{
  "n_layer": 12,
  "d_model": 192,
  "n_experts": 8,
  "experts_per_token": 1,
  "moe_layers": [0, 1, 2, 3, 4, 5, 6, 7, 8, 9, 10, 11],
  "lr_router": 0.00193,
  "qk_norm": false,
  "init_std_o": 0.00391,
  "beta2": 0.95,
  "weight_decay": 0.084,
  "lr_head": 0.0132,
  "steps": 4751
}
Below are experts of layer 9 (counted from 0) of a mixture-of-experts language model. Rows are named router (the router's row for the expert), down (a neuron's output weights, with its number) and show model dimensions 0-191. Each number is 128 + 24 x the weight over its row's rms, rounded and kept within 0 to 255. Numbers have three digits each.
After each expert's rows: a language model's description of what the expert responds to. This comes from a sample of Wikipedia text that the model never trained on.

# expert 3
router:115111173200106107125119174089114149088138094143123129104125120105148130147122052099111132115176157113094124155130130073143161133083138117140118141147125114149102148120116117165142117143131102145122096129141124125097192165129166127141124103136122155154140104153158168089103114127123109129140167081111164145130140127118107124154147132119095132124146110103106128089135110147103137108095114088110101073146116117123148146108135153101129168101122100162139155161120138137147165149112107112152143135133118167130125121134108108122157112148128117109075147168114125111132131147103154064
down0:173134107119117123066134075127121111179125152123132093158144087128160131111119123130151136168163109118148150109123090145157106101119149147095116124131089154118096138119163180157138124135129165134122110116165144071132117139099126110109129145162116123136144086120131106157176139133099115132119111110139161142160093138079113078170094184127160121107122125141114143095111166126114100145126126113097111126124103133121108125047153126109147129139122181156175139112094138147117146137137100132141133150161123117120102141124111102153144130093135155107147165103103122165112151130144148100
down1:168115118115156126107161132102132147103126164142097121133135121127120157215160101171151132101176124141130106166118143109115086131123144123163139136114104126167103120099127101169110116136176129173115170113144145086070126146114097122137117153104151135156088100162162155119114133138144128148141102092142123179117158110111120130130181130122145094127111129120144126098101136138178134137104132120156068140104165131124122146125096116132117137096108138133156128114110110125117129100138117062121084118159146119120171165135108118121159118101143083105097094104134128135155156115123134124
down2:093150116094121107149132110170139092124133122159135098130071161155173121120143122141129120114136156154118101076098084155126128122114134116114110164153150174111130152155137140132157098134115106143153155099158073147089132128097188137152153112149126143100125110123090110112134121175151135164093136120133126115149109152110136124130092115130109113124143091114079144168122113107144101126146119162182138149144111142102143134162130130175116099166139146124113111148141103099146127166147129110129176103103129080126124109158111103112089141120118141106106095116132100149181158161107120079
down3:137128109104116113075143122134156141126111144140139121129158122125159144131113130119092095131127166081145141097091161135167106120133140164145138116141129151140145160130147121120153086090121183094146109154151116107140153137173144153132150101106099168158125155132095139083093093138124138125099162131150121132081145108117135151157157124114146121067129151153171125096155101074127098094108153125112108107143149116124124099088140148126087102130087106125148117108154089149132107129084151105152142155139126102133092099119180159114102144146147170167095099138166111156160131128118137118
down4:105165109114137122095093110119122130114151074088148102149132131141136095149154097088075111198158150143135121151158108150114129165075129113143144148135115178141097107114094128157141072131129168139074140086105128124120129122107115135113125132125134098146150180083126123134131111126137166117183119155142131141152135126107138081134132136118106099168136138086154145182173120112109136098117128162148119153102130145133089127126141102118110154099115137119131120104113120129165151122151107156126127107173153159093137162107117139123137101117127089162156164089122126134128096147103146127
down5:144085113098120105115120170067138152146133104155156177145138130178121125117138108142147078158148133143143083175136138118085111082127138101162177144100102092146169123130107159140114153151114081183114082113128109101110119117125121134149156114081098150145166105106107118166090128108135164113119119157146139108138136154134153112149129150133103125119096081132105153182166080138162136109121104128104117126132151122108180140129143181176118119128085133135098125119121152120146151141118118113104117122101156118133109118125125115140131121129116101141123115117135162151114098102102159127
down6:088094122139122141117131113091141171096139134131119134133139111121148085099191134138116127178104149107114126107155145082157128123115112150132128137115130120114193176118140082115140148124134098093173141146143125149129105112124107134108102159105160109125125122132114124120127120143125127164133143096133097174165089098116125105140139086122123125112078107141117155105140154098118126111141116159112135107178115137086143103102167101167114139125165136165100160116154147149149125132106129152138139096162083071168101118103173151158134101121141118135108167084126116153102123182148147140
down7:121104136100116147087144093168162135147153137115119114114140108145112137140101152132167137157170116132104091132147148127120091083110134104147147122133167134128097119119121097086142133113099128186178125114110123163095083128121135109130128140152140125144059128112128103145115108140099119107138151168127168116149111085098112129156094111135141130160119161137105148150129086131105152155176158150161128163103096112176119122171177098092170129154113114141176128112130140108147116110099124100092119081148133116154120100134096147135112156119105130152128092129127148106104096147106164156
down8:139142130098116127099116081152093132146123108072101095167115150149130074158129137116144141089107135109097129117125135102151135125138107108099085139120108119104147099068139136099115115112154137101138156179145127128070173144106143138125133172177097120162110101137137093133125116113097123144149113102119170106144127116161119144099089090123155135135119154134108140160138102157138122163139132111132150100143115145150133158149123170131120099158131114140156116102129152082158106154123152150147147181168158169146129106144138158099125146136089158140130138076156152127164102112115102096
down9:069107121160133103125100129174153097114143123163108145143115081122101118140148096125154148166118120076121107130085101137155088101100153116110114117136139148150111111111138115151182121170102084138149130116139109105148102108138094156140105164149097134102152108085097140096138169131097135159179133129122092147102102176141129178130121106128117124111144122183147135142094124162110109118128135058141114118138149151151190104115129107161125133165151108135126143152190135120110111106147125145117149102142104105141127144086132146109132094154139140131159139125159129131143114139134140118
down10:101106125140193151113157148109109140119140147119138164113163132139096147104093124109125111151101131136139124161130123112104108117113124132131196140171075147137123132142088103123159152081138168138125087144112129184095121134122111129120108103106103115181097142133131167162123106087157104138116097166138153144104140165139131105150118123125159142106119112103131105121099122103123107136152135115111105101177165147125092103148134089158133123155102116107142142126130120123128066164105120114098192116115175160128137122145107142134116125115122098145120151141124213120143125102134138150
down11:105167136122146138108134147134136125171105114185100103088166116137109140149140119088105123149117104125161137127133121099073113100147112120071132120129118118112110155094138126120170110163121126101107151172119145101156143132129094118146164135171090120108192140153109163180093137115098098161103103126154123139087172123149116157134131099146138176141124147154090142118163132142158111149114116128141135122133138166131102124145135106097090126142148103116136120136107121158126109149113183097106120165154124106128119101153099110126127105105136183131119084117176096134159120094129093119
down12:116117100112140159098128116112143147117132112182145080143125120170096160150183101109076101147140128125136151153136137152101164129124131128112096124133103155115100158163121126145074163132102086090109149129088121143141114141137118089116134149153165138168098130126185151144099099107156159142148132128160112127118098135105153111130137142130139138093121118107091127170098107120117184154145121125140114141104099170142117125115126170123141134122093101089126106159146105113176169123103139123101156110139135133109156167097146157125095136113144065100099142155136127111146129108135101083
What it handles: Award and media titles. Capitalized words in award categories and titles of films, songs and albums, such as Best, Film, Music, You.

# expert 5
router:135107121065142138106158157147116132179105131116130091172110146139098119141114093173162138104089121183082101136143121150125120114118122141155134132157157111162116133163109149143185122121158112140138128149133079139111150100108109170138166115145104141156085103136109102150140065097100156151141119119098146137123108088120131144098128143131134128141092080104137081116091143113149158191146149154151130119096159135121100125161136140146135139143133111108156129154116149079134113139118115158123119142119137145107118099164135111088131162142119110123172140128117121081105135136123090160
down0:133143136162139127094102159175113119150113131101133147081162079126151132161157130130140136134124166128161151111122158077141128160102099120127173134119082139156169111121136137149143164148120106098137139081120101135134155095131124133135121109089154136125126138199050091108146099121146124142127133131118118136127116119140123115145135121207131134169119083137100145102136148140161093103171105135123142115156131125095125122119126114117134126117152120174086136085091100146137135052135104095148099176131118138135151104143088131133112127134101136111124152121119112126124114122103160118
down1:117130126131167112072137112122158124136113122088093133124122113168166147087125107134122133069119179132117153115089129123142114167134170117119142094141134102124115103133127088155091168169131187096163125140130127148146127120124127151113171140152117132141078097094145124164146086133107102153158109114165097148110152117105138114151137106129112116119117118133123139126117122145143142125174122114142136128131167142135166078099116142108125115156097128140129116152159151111162099101084148168138125118071103118106129132155105138154125140155170145103174116112108107116087079074165121130
down2:083138130087146121131158140146124105148150138121142119144112137162168160125137109150143130141107144102128077130152118102140122128088100156104101089168108118152150160138084127106137133112134093097140108165083153114149136148168158153161103130109130179171075099115137115150151120128175115153064126170114133148133129125136159115122146136147161132114118097124066117109108127096107102148172126093109161090169153141125149099096130149169134188151108134102134131140137141136119100105088138144098082129115148126109162118109134126130125114144094101108159152139105159147107124123137111110
down3:160159154067137088118166114104103133179158131117140115158109166164116128099141140088115137169140117132092160137132137134114160062094100126095111137158118114143139110166125131110118118127145119144131129178143132136135107202101076130122154134081124135105122102113110139115148135140129101152112110129160111102139175160168146145149156158164116122135098126072125106151104160103168086119104115152126143120141127106167134129113115136136088096149136117137131164144107149108188124108139125132126135104120142140096093106092153090111117132110144113112130139142119168133127106155148090117
down4:137132117128126123143132124109164134139104134119184128129126152130143141081103089103120075143164149133092093126136162133086127121107128142096101156120091144130167100151112113119123146103104140149079060143141135107134149170124158094122109115064096139099148184075149142137117150162157130104116087147129115122130169136087113102088117142160124124099136117163125130100119148099078110164144161126117112150125150147124146131115163158132112132149153117099129126136119132107170097133137129122117198113116162139101137134115140108121150136140118171136144143073136126157164130145146162112
down5:155105166165121158122103119117123080076141123109140119174084143149095139128141134132134120149145091158143139093092121124092173163132117131134140091119166096131083115113095099084136128111121090133119084137145103144113124174161132086135111138110135107167119118104119142177110105137124149157145125163184140108092158158086139132111123130150138142113178131128145135166134123139110159129145123123126143149115101132150126147121144094117124121123132147097127124091114124135122107178186134140096176067133146123139181091100125170096154155135122105134089136127129148113128108090139123121
down6:173154126154103147067136142108094158109154131092111054106134143082114120114133120121081200092123115156143105097150135099120123129108153115108129155153111174138105136105123104154092106156088134124141149111114147135164150110113113102134117166156112072111158128117160115150106170104123144112148130093142166124147166163129098116139095122125125140152118153114113138154144096169106167094117117109145123126094165140120157176117102123076159140140132102134135080121128109117159154150132099149124143132119126143140103123144091111155138101122132150130120138171124129139130113134128180137
down7:120149116145103090184123100116130117099137138129098165085156122122154094132171124142114127112107129077133124115098107174192145171168122104138152141126096164127110129122084099088107077134131164121128152115146077096124098099142169121144114140134141125132120132120127157154111156140101104130146114125156115117099160146101113061172120130155116124130160149193155149106125113141101116136122115102123132145146136154161152120145124108100115119159096076142119147091141104141145158128117126090150112128128145118136144121153115175163114070112140138162109103146126160164132122113136140107
down8:104202129128098082101133158131098132139108155127120111103077120136134168145101117086154127106130153110134141128124148117127117099086132119103129128143145147178132155122118171129107156132124121104109190142103160070170150125145127088155090148143138136098094103075148114190112159133124128109168150118101157102128155148128128124119084128139126112127150132139041152087131094145100132117145139090079139155153113134178153123144155143129102145131129116109126116154120146134120116120159131126132109138108096159103154119097130153146122101115114123131152131160114108154113114130162133136
down9:105119131105143163110133152152142115119130154120121152138081160134149140157083107133123118123127162152152111080099157096054151105089070118152144107136136146157121146129149140137144147148163132130123096174135134127127126147129137116141118157128148111170125107118126136134135103132113118168142128075132129145123121123133177165135116111116112163122113135088173166128147096118157114095126103149117146143118072148134126104152139135164137094141099118135134089126107133107100110126076120099095169132127115105151139121096166156090119163162146059094076134142117103118097165105115119163
down10:124115135082148111088139148160106146154141123132124110136125143116102176100088112143132123117074130151115101149094123143128138102159140113131128135158155143149138116131109144120083096147164143109158110114134140145093140132112098123116115121156103104086146125113125111129130069092185154111116109137145143104160149152131167162106122156146186112163101160076116117100105098183163176124118120101135148099109143110104136131141125139125196127134108121137127113145162162067168130149103146157138117127118146137131110079144123133133158153076141117082139124124163110129088102121142120139
down11:160095128135120130130104147131084109107125107138093146111191090125120111111149125113155135162147135119141120143100082136148132178117111133122114092100122134121163098141132134181107132166078088151129144109137128098147142126158119105125128127103128117093141149134114121093114168105133168107118154116141124140098168135119093112167160104153134112131162148173135124145166147149081144078094126141137099113112175154143149104149114119104099122104129077132123121114105107140151157110093122117129116132142155103091152126115139147134137120097091172124123189107128112189137096169145156170
down12:117126125124128177144135093121148151136137106105155089160105156143130123147118131145097137118102144122159152149095181110127133088137107152122121108129142137142155096164113098089104125114148159128112085174086125154056167147121101107115175093136132130138073157128144123111112075151181147115127117149091174132149117144136148152089126120111137130117106174126086089140105095113130090144132146126153097107166146138144106162125155129136144123140112129136126097146114118123095135144131089171111150100164120132129140110149155113105113171144135116182106146149093150110146157095098116117
What it handles: Noun heads and plurals. Common nouns and plural or suffix endings closing a noun phrase, such as year, team, town, efforts, -ations.

# expert 6
router:106113174123129118129121156120129101112157131112075143079132104113135120143118125086125125159134092142130108145140163161138129128148103111088105156150102129164087130099122092114108116163145161171153076134120159121171118113161138133146108154111145133135145166116070098122129169108152140101130111145082134092125149150170141117117105127139121144161135140088145111150131137135124117113117059162151143150149112123162131052118102118157124138129126165131099159115157141175105105181123115117104101153110124166114147141151116137126146153110094138109124086164107122165163143120150121131
down0:106145092134125172129107136161108150146111149104164102141140128128147167130120126086110133099130099114167079097142121119149087099136080115140131139147177124118141126120137161159156123117175122113137133126166127152062128135139164140079120130116151121103122185202169095110146126100136088118128128153166127129133154114107152141136148126161092143140107149153082132143144149144130135116100159125117117121135149162095093144155102084072128138125104144153150144116084164103140107119133140118105086106132146117127158137106122116135136098125114092085117133141130142087088147161115154120
down1:123131075117152143088136115167147140122104174105179107137118152147147140108116110123152108116140131146081102129137131075196100143081169130172078124156148131123163107152179116110123109147150109156136138129114122147087130137104137112140110127172076076149130130149151124124110109053112157158119143122155119145147095134136168180084123105125156112145127176112127133110139104160112119189111144105145120157131126091141101149127117131155154146159107112158153112137113113133133115129101100125126093117126123091125112151114124093128159103118140117137114128126155141096108127105132150114
down2:103155131140111137155096103105173143150130150155118146146165139102169154089136118090116117125114118105137170137178146113119152095155146137187118118153128131148149156121128160097128119167107103104136105147128143165095138095143134120120118074123120174156088093126125159102108131143128110134113083096111119084130108154096095140162109120118148173086104128104129104132133152049142109153130108096092166111098170128090140120129122136113151139128124137155133133142136102139145105140181129143093173131117111153129146115124144151135155171158072107138111119105126109129118087152139140126
down3:118099117126138121114150156149096122102123103172126107109116127131160112147124164160119162125123131159146130081134117100139094110131110106153143100179092143099126179116114166143114152130146110111141120122093087159148161162145134184091131082160109107087125139116142170112114126142129118113106123107133144103157183127140112137104104139134136130113097110102140079062115135153144112136111131167129125134146101169115156088117114149109078102129150113091129133132154142108156124103146183130142136143142129136120144100136116117103174125114170142100141118104181134198123106119133090113
down4:159104128160165170064114119105123142138134166119101156127105134135161090130114134138181101116130143108125115134142143117138153089131126116141106153122110148129123080136177136136095184141108117155123096177126128089119124151141134148113156117141131113150104111083135119157145141135107116149103125143101164096102125142162151122118116119096113149143117107148127123106160124126122160106101097124078151154123114088147134142125127085115195122114086147110101162119157114152117150155102127172133122069103171110146110133167153122121145131102132154115141089092102131190098125155092125101
down5:164089134132120132128147090144147129120127094153140119108157143130137101127125141140119147116149128103110125105146148126104125135128073107108103099158110145091137089127153131176107081090137129098101160134151127116131159183138100090099162111145123164113127089140147146133154109150145121135097123115115076134129142125135093106104094135153133157218153145190170148165147145101150109131103109111113113133155132149134093148079143131127094129113147108115115128108140107110115086139113126121143133097105132131118152133113105105175142122165137084128128144127179156189091115121119171147
down6:142125139083152140074125137151088103153080106146161132129113159125154070123086150132114129115125066175110111127147135108110137136114143162118144115130121143132094112128116091119120138128150136139160126084118114169158175145142121100154119076145135133110132135114139121145141140141124131123111101149129142137088101168123127098112091122098094157129149130127145134070131144165135128099121139107153147135124145178131112135118157162125144118146115074123147119132141130139137144164159136117141099120094114141122123113161136123134084101084117183093145137154125109235157145133105116148
down7:110163155101160112108099122182093131121118077132151108147117148099131139113127161107082102128126130101127150144156110153134166127139136136116109107103142136156117147147143158128161126121111138135079133119173162098165118124102115106129151138150164163133157146122085155145066108124140160144175127131161126139101165170113096095127126153129146153100125108112127130128142129105148146123069141108137148110090100148127118168152103137105120118153130144129157085128103140112166120128144116184098130059133103142126123144098109093119110111126136099137088170131109174153091109097107156156
down8:119122166101142114112139130146112138120110145170136113133158127147116102127136131139168149147159086133128126147159156111135132140161151128115143153110113096152127102160138120086147126103135166124156104074151105161075140149155111172155144120095155143152092177136140145086103114101132146086098108113124141120087135165152139144109095144136160112105102131136081122164148128103124119090116119127143123113129100175140085075099171134102116115125114141156133114147113175103129119136121150125137165161103092159129117112153124149125135178086128139074097159117137162143135102108167081103
down9:127096136109160148071104097143103135133120156130109130116081144110159146136154154119112130141131117135106094138119084124121124112120171107135137133135149152115093081125139134148098115167114149181109130101129159096122114090063140128153168119141112146140096128077137161173114125098128115187167131145133133137117149123133121164153119128117151084147084140115129128115150130146162151139101118171155103137130110123113094192137112152148189164157132143104104088149154144095098122116114103164142063120120140094112143159131116124122102120124142141151108143092114151096146115145114147146
down10:065089112113117095110139149152130142172148125143129110104129096168106165098125127164115142089114151145150117125160144111123146103118099139109130163112109127144145153157142112122176176136167083051147124115149167109149135105080134168123154179131163130129125148088113185102140073117147116096151138083131091081151137145132127112110154110106081155122149119136141153153123125116147110140145146151126113130099115128146154140150106130123141140161091143158086106112118142109138113164142132142139140163114090148132100150092103113133160117099108114163113117120141126149119100113126110125
down11:107135127130119158125123144094105117155106123114112161100083128165139128141176123136114142149133082138119146153101135143086066155119132104127164163108172126100129076123139069096151146117095137191151118158106129128117107149112103183155131119129134122102128147091119090177163151137086107126104138142107121163125124156119152166126130120137130135141127151136139129130104080112125092114140170128131132149127119086131164052130140128116143134128156150143143132133108165121121141135107124127142084101146149164122076172130121145119132144116124162087126101088121138183152099125133124111
down12:112122093101135147137112115147113129161095121142165123168137156159147107137136134132117134126115102123076143121097173173095097140083130121135125150148127110157087182085161166083186138087141151126121159154152105132091137123109134150172152081107162151138127131151146085093091165098099119137112142152145115136146136106178103127083125146125126143139135121102093100115138118153123080141098107107148148103152116154112105111114118137163167147131117143172133113112099175124116168160146121134105112140136154119123096129118114104125104154122127136107104110129130113126163130089095152170
What it handles: Foreign name pieces. Letter pieces and accented letters inside non-English personal and place names, such as Giovanni, Albrecht, Trishul, á, š.

# expert 1
router:146115096111103162122160116104143119146123126132157122164140173125084137166108107129142114120155156133144132138157125130141098129119142137139149117120127098113153114174114138101166107091179141107127101167118133107144087145123113112132151114150142118132182113128161112150131123124092153129121071146145160104124099123103157126114125116125132158090140131114154129191108156157110157123099138150131128148114136151112083127115148105158116116107129088051116124121136132103121114104144135084138158147158145102107160138112188163124100149151164076174148143106190130110107151088133092122
down0:113105142107117176145126105094118107082140109183125100182170113126104155125117134148118153148131124134098111136142130142122137159145109119114104110130122190136138106126119122086109139104146106112119114129134157153135129119148139126140121140113144166136141157126131143143174123117135115091096091146118148148109113186110174083120136100139150120129132125139154079184138144068121111083113155121130085169157118134156137113082114142094136129154162119145111137137169141169141136082102160111116127085127133152066125108140182152105134075143146140122122114090116151109116116099133104153
down1:164122122124118090203059109119120160096072104106123104169091099151103118092104108141131130114162121122114155148084160123132117163147125128124160149113081150127163130126123092110118176165149131122127103169153124133132148125153098110162104096151117108165155110147129117131143125132159112151125123111136123113145156173118144175144128138120153137127136127102118161151141145099147161119136129115123105136165094099146114089079151101135099124079151113101137152121124111133121134070129128100123164112147134162117136118102130135197108120106127137102097139137133116091149168099152119121
down2:112084141116092098127090139140091105112135130149126124146118124111112134120097138124140113110095126118104131154163122130108154114146111129091121144128168102188129135105132146138142143142115086118116097129149154141133111149135136135172156147152110133124109130125094107088153104136150122195115155156115148143093146134129110145130172123114195116092115112091145096131111157130142141151136193113090132117073124116159113135098171166143121116089155128108148145142151160105126106095149183144129111110168123154109157091131135150065137167113085146132150134141167152082158121121134118154
down3:085149140144130110182085136126130109113143169100108166101104098089129098104164103113127134137116148121110104134133098134130121201103134168139107114109086160112156133104148094147140130147091141138146197120155125135136117106122144123148128132128146135144173139151126129129152175135109120108126127137142103180092117154134069116172141147144115074128139106150140117101117136120142177090131138103147128156115131104080155127130109133085112127140129133169092142135119104128142121080132134130134118154110138138097168137130110161185118118108113122130149140081126121122122067162131171100
down4:101145138168155093108176129143151123099126108120097119076136186113122115141144138121127121142145155135101121138146169092149150144115096163139156149123134134142133153092124120142144173119147129134124150081112168123162135112098149162135140150113106116158084124132132090150124131135078104073127175147150147092133166144142132153116144148149112126121109141162108110158121122124167117103141159107177113112100116162148164145205106120074111114118060124113111154111110161085108118103115107092140108128098124143100092141153114159132130136126110102140131132127123137109139140093104138095
down5:060158136131144108103109132106134101105135129141113175105146139134105096102147113125137108164105135102114133130126081101147082139155136124137068158112098063106181098123131132111154098112116142163122103104106130134122103125133139116100102111143111139109134130143063184142143135135140112078122166158122129129104132114165108142133150140109138133120153088168141113110137169128071175124113115126134171124163137117091146150141121163093119131138136075142110148101183150130122108129123171149111157158156144122113173161124159129157149119122130153140123144097130144155140122157136143123
down6:086082156159187143115082146119138118112142186176127139129141111120135122097109091096172133135134159113120103153078103128076120138157151093148081100109067146161151114108122118146120079127085135133126103113132124134097131152175119165098150119189125149120141156153136099129108097160142142149183100162120148094128136119147080146132127131107106131144143086153149144076122125130124156135139169097115145121153124149121136140122112145119141115115104134114122155130144085101138154120112136124127121110105151131149134133122152149115154189159093143146113103123119127143142123124155112104
down7:119099104094118139118158161113056136105127111131176118154116118125188146141101110118096089116161108170113126085134129144075103104122168107111129135107162125109082151119135148170162112129132139143110147125157107088115099117098077115127124103097125136117141125139137140161097132177100133123098142094136153099141090099139099129149135134132153181130147144102125167152118140143151178121149119126130085156096086105131176156140120140151142130139160125134167135113171136109113171146126131100110137152125148102127107167145166118151121070159116139117126123155149125139134128134087117137
down8:149100119184128100146117115124127101126159121149146136144136131064121143128098116131194176115158152087163140123098154165117080156120102106168136142140203111164098128102102151111101150120123132109132176138125130161121137114138160142131118097121142127132125162132111112144105087113124101093153132133140166149135146087162081133116144119090100126109139117141100143152119148111179150180119136127112154118107128129161087096143145106090154110131112112125112100099133128148107113159110143164164141146075155098116127111106107157117156111122101114156106162131134139112130123103122126089
down9:178169120084149132118131136158123111150047132145156130133087111124114145159117126129122135091153107157129123170140100141132143118119169124145164096124158137203102172169083125136146118123111127119114096122109150116092157092163141111084155127131139124119095147145098112101137125101077126165102086131140098119153130149110135127090126140136146136120127121146141132140136146149123107111133168096150080121122114138187115133106112154130157106152130136128144102130089081108150138136143120108146124188153136159102108112110135127103138166091123130099076122106134135164094157141141124147
down10:120112118120146144118111076137116109183141106137138118158122151100133157115109100173119120090129126141123143172146138178141164125117113162082113137167163089144139127119121161134165141088070142153088118160154130144061127165130149134150133159125093124125098115106162132164121116103106139145110106093110136137115125122103131149129096136109140164096055119126098135139131082159163132144119101131149166118089105134112082165135126141169147141120142144117131116150119162119101166153112146113143183119140105102134116141093151123128135151120144090117145128113076096109165139127133133124
down11:116135155146126108204117129115144127129149158170116147124105143106107119151131100113132144095122113098098145126098089081158133142108125136138106147108118114133156091151100133137096128136086127166154091113157125142147102104155096156121148101136150143090073176135136167097083090117167127123146146146146135090119119136139139098159126123118114102139167156143125104162122119109118108133105135148122147112160155081133145084148135125107153101179124105115135162110114118156150111081151141132128108095144131186133092146189136139122122106116084171141123108143123140144112183126148128159
down12:083143119124105091046154126128108159140141089175137124083136146169108130168140160161115152097155118150134121100146137124172177127110161137101098146157144149137135135126118164139060082133109109114113120099102141102114119103090124166130156155119125121171115150114148114102126104106061163156133139111135127110149188133131101124092121144145140156123111131111124112165121086165118150101093139145091126147125171136149101124092134155143184093140107133091137093121132126111130119121147141132136145153113166133114146114146162137152130100141139121162138130152143123134119108130124109129
What it handles: Verbs, endings, conjunctions. Verb forms, verb and adverb endings, auxiliaries and conjunctions in running prose, such as enforced, would, but, were, -ly.

# expert 4
router:156147112101122115182080117128093123145088160122123108080154144166145131093154154145127113121119114111098107100089098081102109135164142162164158135104091130104162122107119111110087156137115118158102165153126116135129141134095132117124137127108095095130131126122129124115155134128164114161100158136184108137136111134128140081173144135123151095149101120157140128119114121088131098177127147110142098148159089164092155154158103152100137117155127143180126112157121092146136140137116137161127146103121096078181117142090112076131118115079119144120120154124130147158137138159127124138
down8:095100188135124149110070094151131143123116151091177116143126130119131186119108132183116148119111141134142092108133100077146132104166093129156135126102103043116138146152116123133120142109138108151123123117144184115150119114095135105097148163122136126089115120133107174098114133151135140156127148192151111142141118157143133115127100115116125162141126123108169100130099135123128133107127096119126131125131135116141117154124122129135094090186129181145158125137148082162128123127139131173136099143104124170120116114158136153073126109145136123080120130135149123176115140109084127132
down9:130114152085145135103124134138124172119122122179133109140129140104163150169173121115148131101127116158155103128128154105096116131144119120080152174135115165154123160098148166117158143179114088102126158154131129108129184123147149098143129140117142163120163124169128134127094138126091139178160098137098118123113096109133099131137118142116107123138147151133141148087109116140132129105086103065092063145121159114152108133133169086130152159094130136118119142134143127133124116107164122127202140114130144112160121133116109107120102118096094159131140123136103085072147119131097104125
down10:117141106124124097111111081130125133117136095144100092125086117164098175086125135098157114120115131126137130116116137144121145132141129127108134152107123147091095110136142119102143133120061147184118240088121148112163123133116118108115136141112118133100123150146124102115129150157132092104127109132109124135133153143120139085103145123138133129115114127139094116106153157144179166150135116141126135126122094110142117152075147127124115108133110108153152126122155128141116135152129188155111140097110128105143153144086112128164132127120185137143112132128102118242136115144123113153
down11:084136128086104125171120157159131112141146150162115115081119166145127154149171157136098154119080141192134133140131140148080147104126103132125090144110153110117127164125142165130126102135110120097136165154123158124131172131120140132129130133090105140103118130119152125165112143143125118138138102109153108133116119166140107111119154121123147151074126099105085140121141142123165138119123174137113142103139111083154109185118155070158105087113085093140104124094112163132145131142113106109102110184132113162099194100108150152122125139117121134168158105115143108121164132144131140104
down12:143158098134116111112167129128131120118157103110104111107130127122089136119150112145092121115096146151126167158139129115152149106166116120101146114094147133105129085153155131126169139120099119113145160127121157173125193131115206106120130083124107155123125173139150118072171122148145129159128146105129144098150121080090147120128117152134099098100130125120132097106124147101106083130117138126122111098104120133108101065154143141113140146101124099142089153122150112142135110122176175133088150137159135091130097167092143130148121150119171139109091141092150163179107124131116143125
down13:158132106099156148140076127131143171148137103096125144167086131143097158090126122103131122138118109119066097145148145142127115113109166149122137141080111107138142182121128087159118116114100153145117058166115090114165114114106071100140112084156149122140149122113162130099088123159091135094148150154139096149135130150127132139126114100150145115117119151142129139111113149158162140112110125113144161122098143147144138110112116108164061148117158137113163183139145167104133140151144083121107090157105113124124137177129111134124117120142118137114151123077149154144153134136110149143
down14:135151140129126146048111110142125157102126104147106079158084116139133128110154139166130156088114115137100125138130125148180110114126162139118133162090108115132129106149153123128086141130106142121081143146098106153144114106120121164140139156123097132187126097116133114115117181167113107219152144112128135139146115120115093134147148142107102146143151116098086146137135142117169129130102148172167109146140112103138166132093131104132099124126090133142110093134150131155081137132110083117118089125127114174167118139108116149129112119173099154086127132148121103151132140155148105146
down15:139103151160124125068140126167136110125108122113120126123117097092121111106146101109155137136097121063125156130126064131100084117177133071135121138103163137103152121099101124118128139131143133111127124133148124176096098122037124118149140123115138127156118089135127126130159132108143116116118123097126132151123154148122136106135128155100148086134107141119150152173184090173089125136154141092069156135126112146159129118104127118111113131150113152146116152163150130109125090136142135127151149120104160105113159149178128138143139150119176156130105153153123138134157188158111117133
down16:128204142144163141108112135160122134134117127117163051101123081128138111139164166141132126132124140142123097144079117148163130111148106128129070133132121180127156122104111146195140103157097128121113185121131107092123123112123131131114129108168116142139110140111108120095121163140117114150144109100102134097180118167100121130129074142145133135144135111095065120137141129112131122188112137157151162107152102141110104111142147158132127139108116126123140158127112149140120172117104095116145115111128099174132110153152124098133134128170105083133110145130097148129140127126162182120
down17:151097118128108174111118167141166128144116106156111118146107132113092131123106134133139126107113091143102109181124152094187149136137130114103149101106148127107151101123105091139160158113122109159085190137152156160129134137137145102133119124132124118148154145126149110138142101119111105072170126122127099138106176091105129115148084109129147150124171130142138105147141135090121122160144160136131126137094145119114153113134133101144131081122081088134084114088165110079121170148137151123097138141111136126092145099085144207122110111120150128129121131111128126152102113181143123172
down18:114102135097132133110157133128093130153120121113126113118098114087145141152112123104107138142126148140122120117125142149144111124120116098102144136118154122112102162173123198104129135127103137105103173171159130104123144168115143133131148086097113104118128134086115077116174138147099176168122189173118192127111157121138116160118110134122108151103157125148122111111115121150145104144167125172126129143120118127100106112135141130177158113119145126066145134161126148121142105154135075133169133095146170127088125126186165106086117146145095142128106143134110091096152160108106111133
down19:157157115110170162117080117124153098115098120146115100087132168138117179119114137123145122107123133163116098143141147175094137125148159144120130121090120118129130123155108129137119131157058123167110176126074126133132111128092100074142151153183104144138168095118182157171153128164121132163170138098139108143090108136107130105129153149109153143168137141086110131128086107150145117124125166128141125130152135118100160177142134090086138117124110108154098141140131091127130160138128086084126149126115122159160122142114083091143147130129143119110113120104111133118158121126106120143
down20:110154081143115126106158139139111080129126148140129128114070136125150145122108149169123118143118099109102141133103069106118123116142158124136104107191175125127111120189167113122116130129133164105164114176114098142126123142119145135122126117131131163139091137102097143097125109151179121177149130143075114151141121109153131134156097152122138158132128163088080104126151177139116164101097093166154119138127111096099152154135129145125156111145122140117133114149164117155103105118078091161141134122102139133170115157106135107156139105160127109126142121159118134078147139106081098137
What it handles: Periods, capital-letter pieces. Sentence-ending periods, often fused with a preceding piece (s., )., "), and single capitals in abbreviations and model codes like U.S., VG20DET.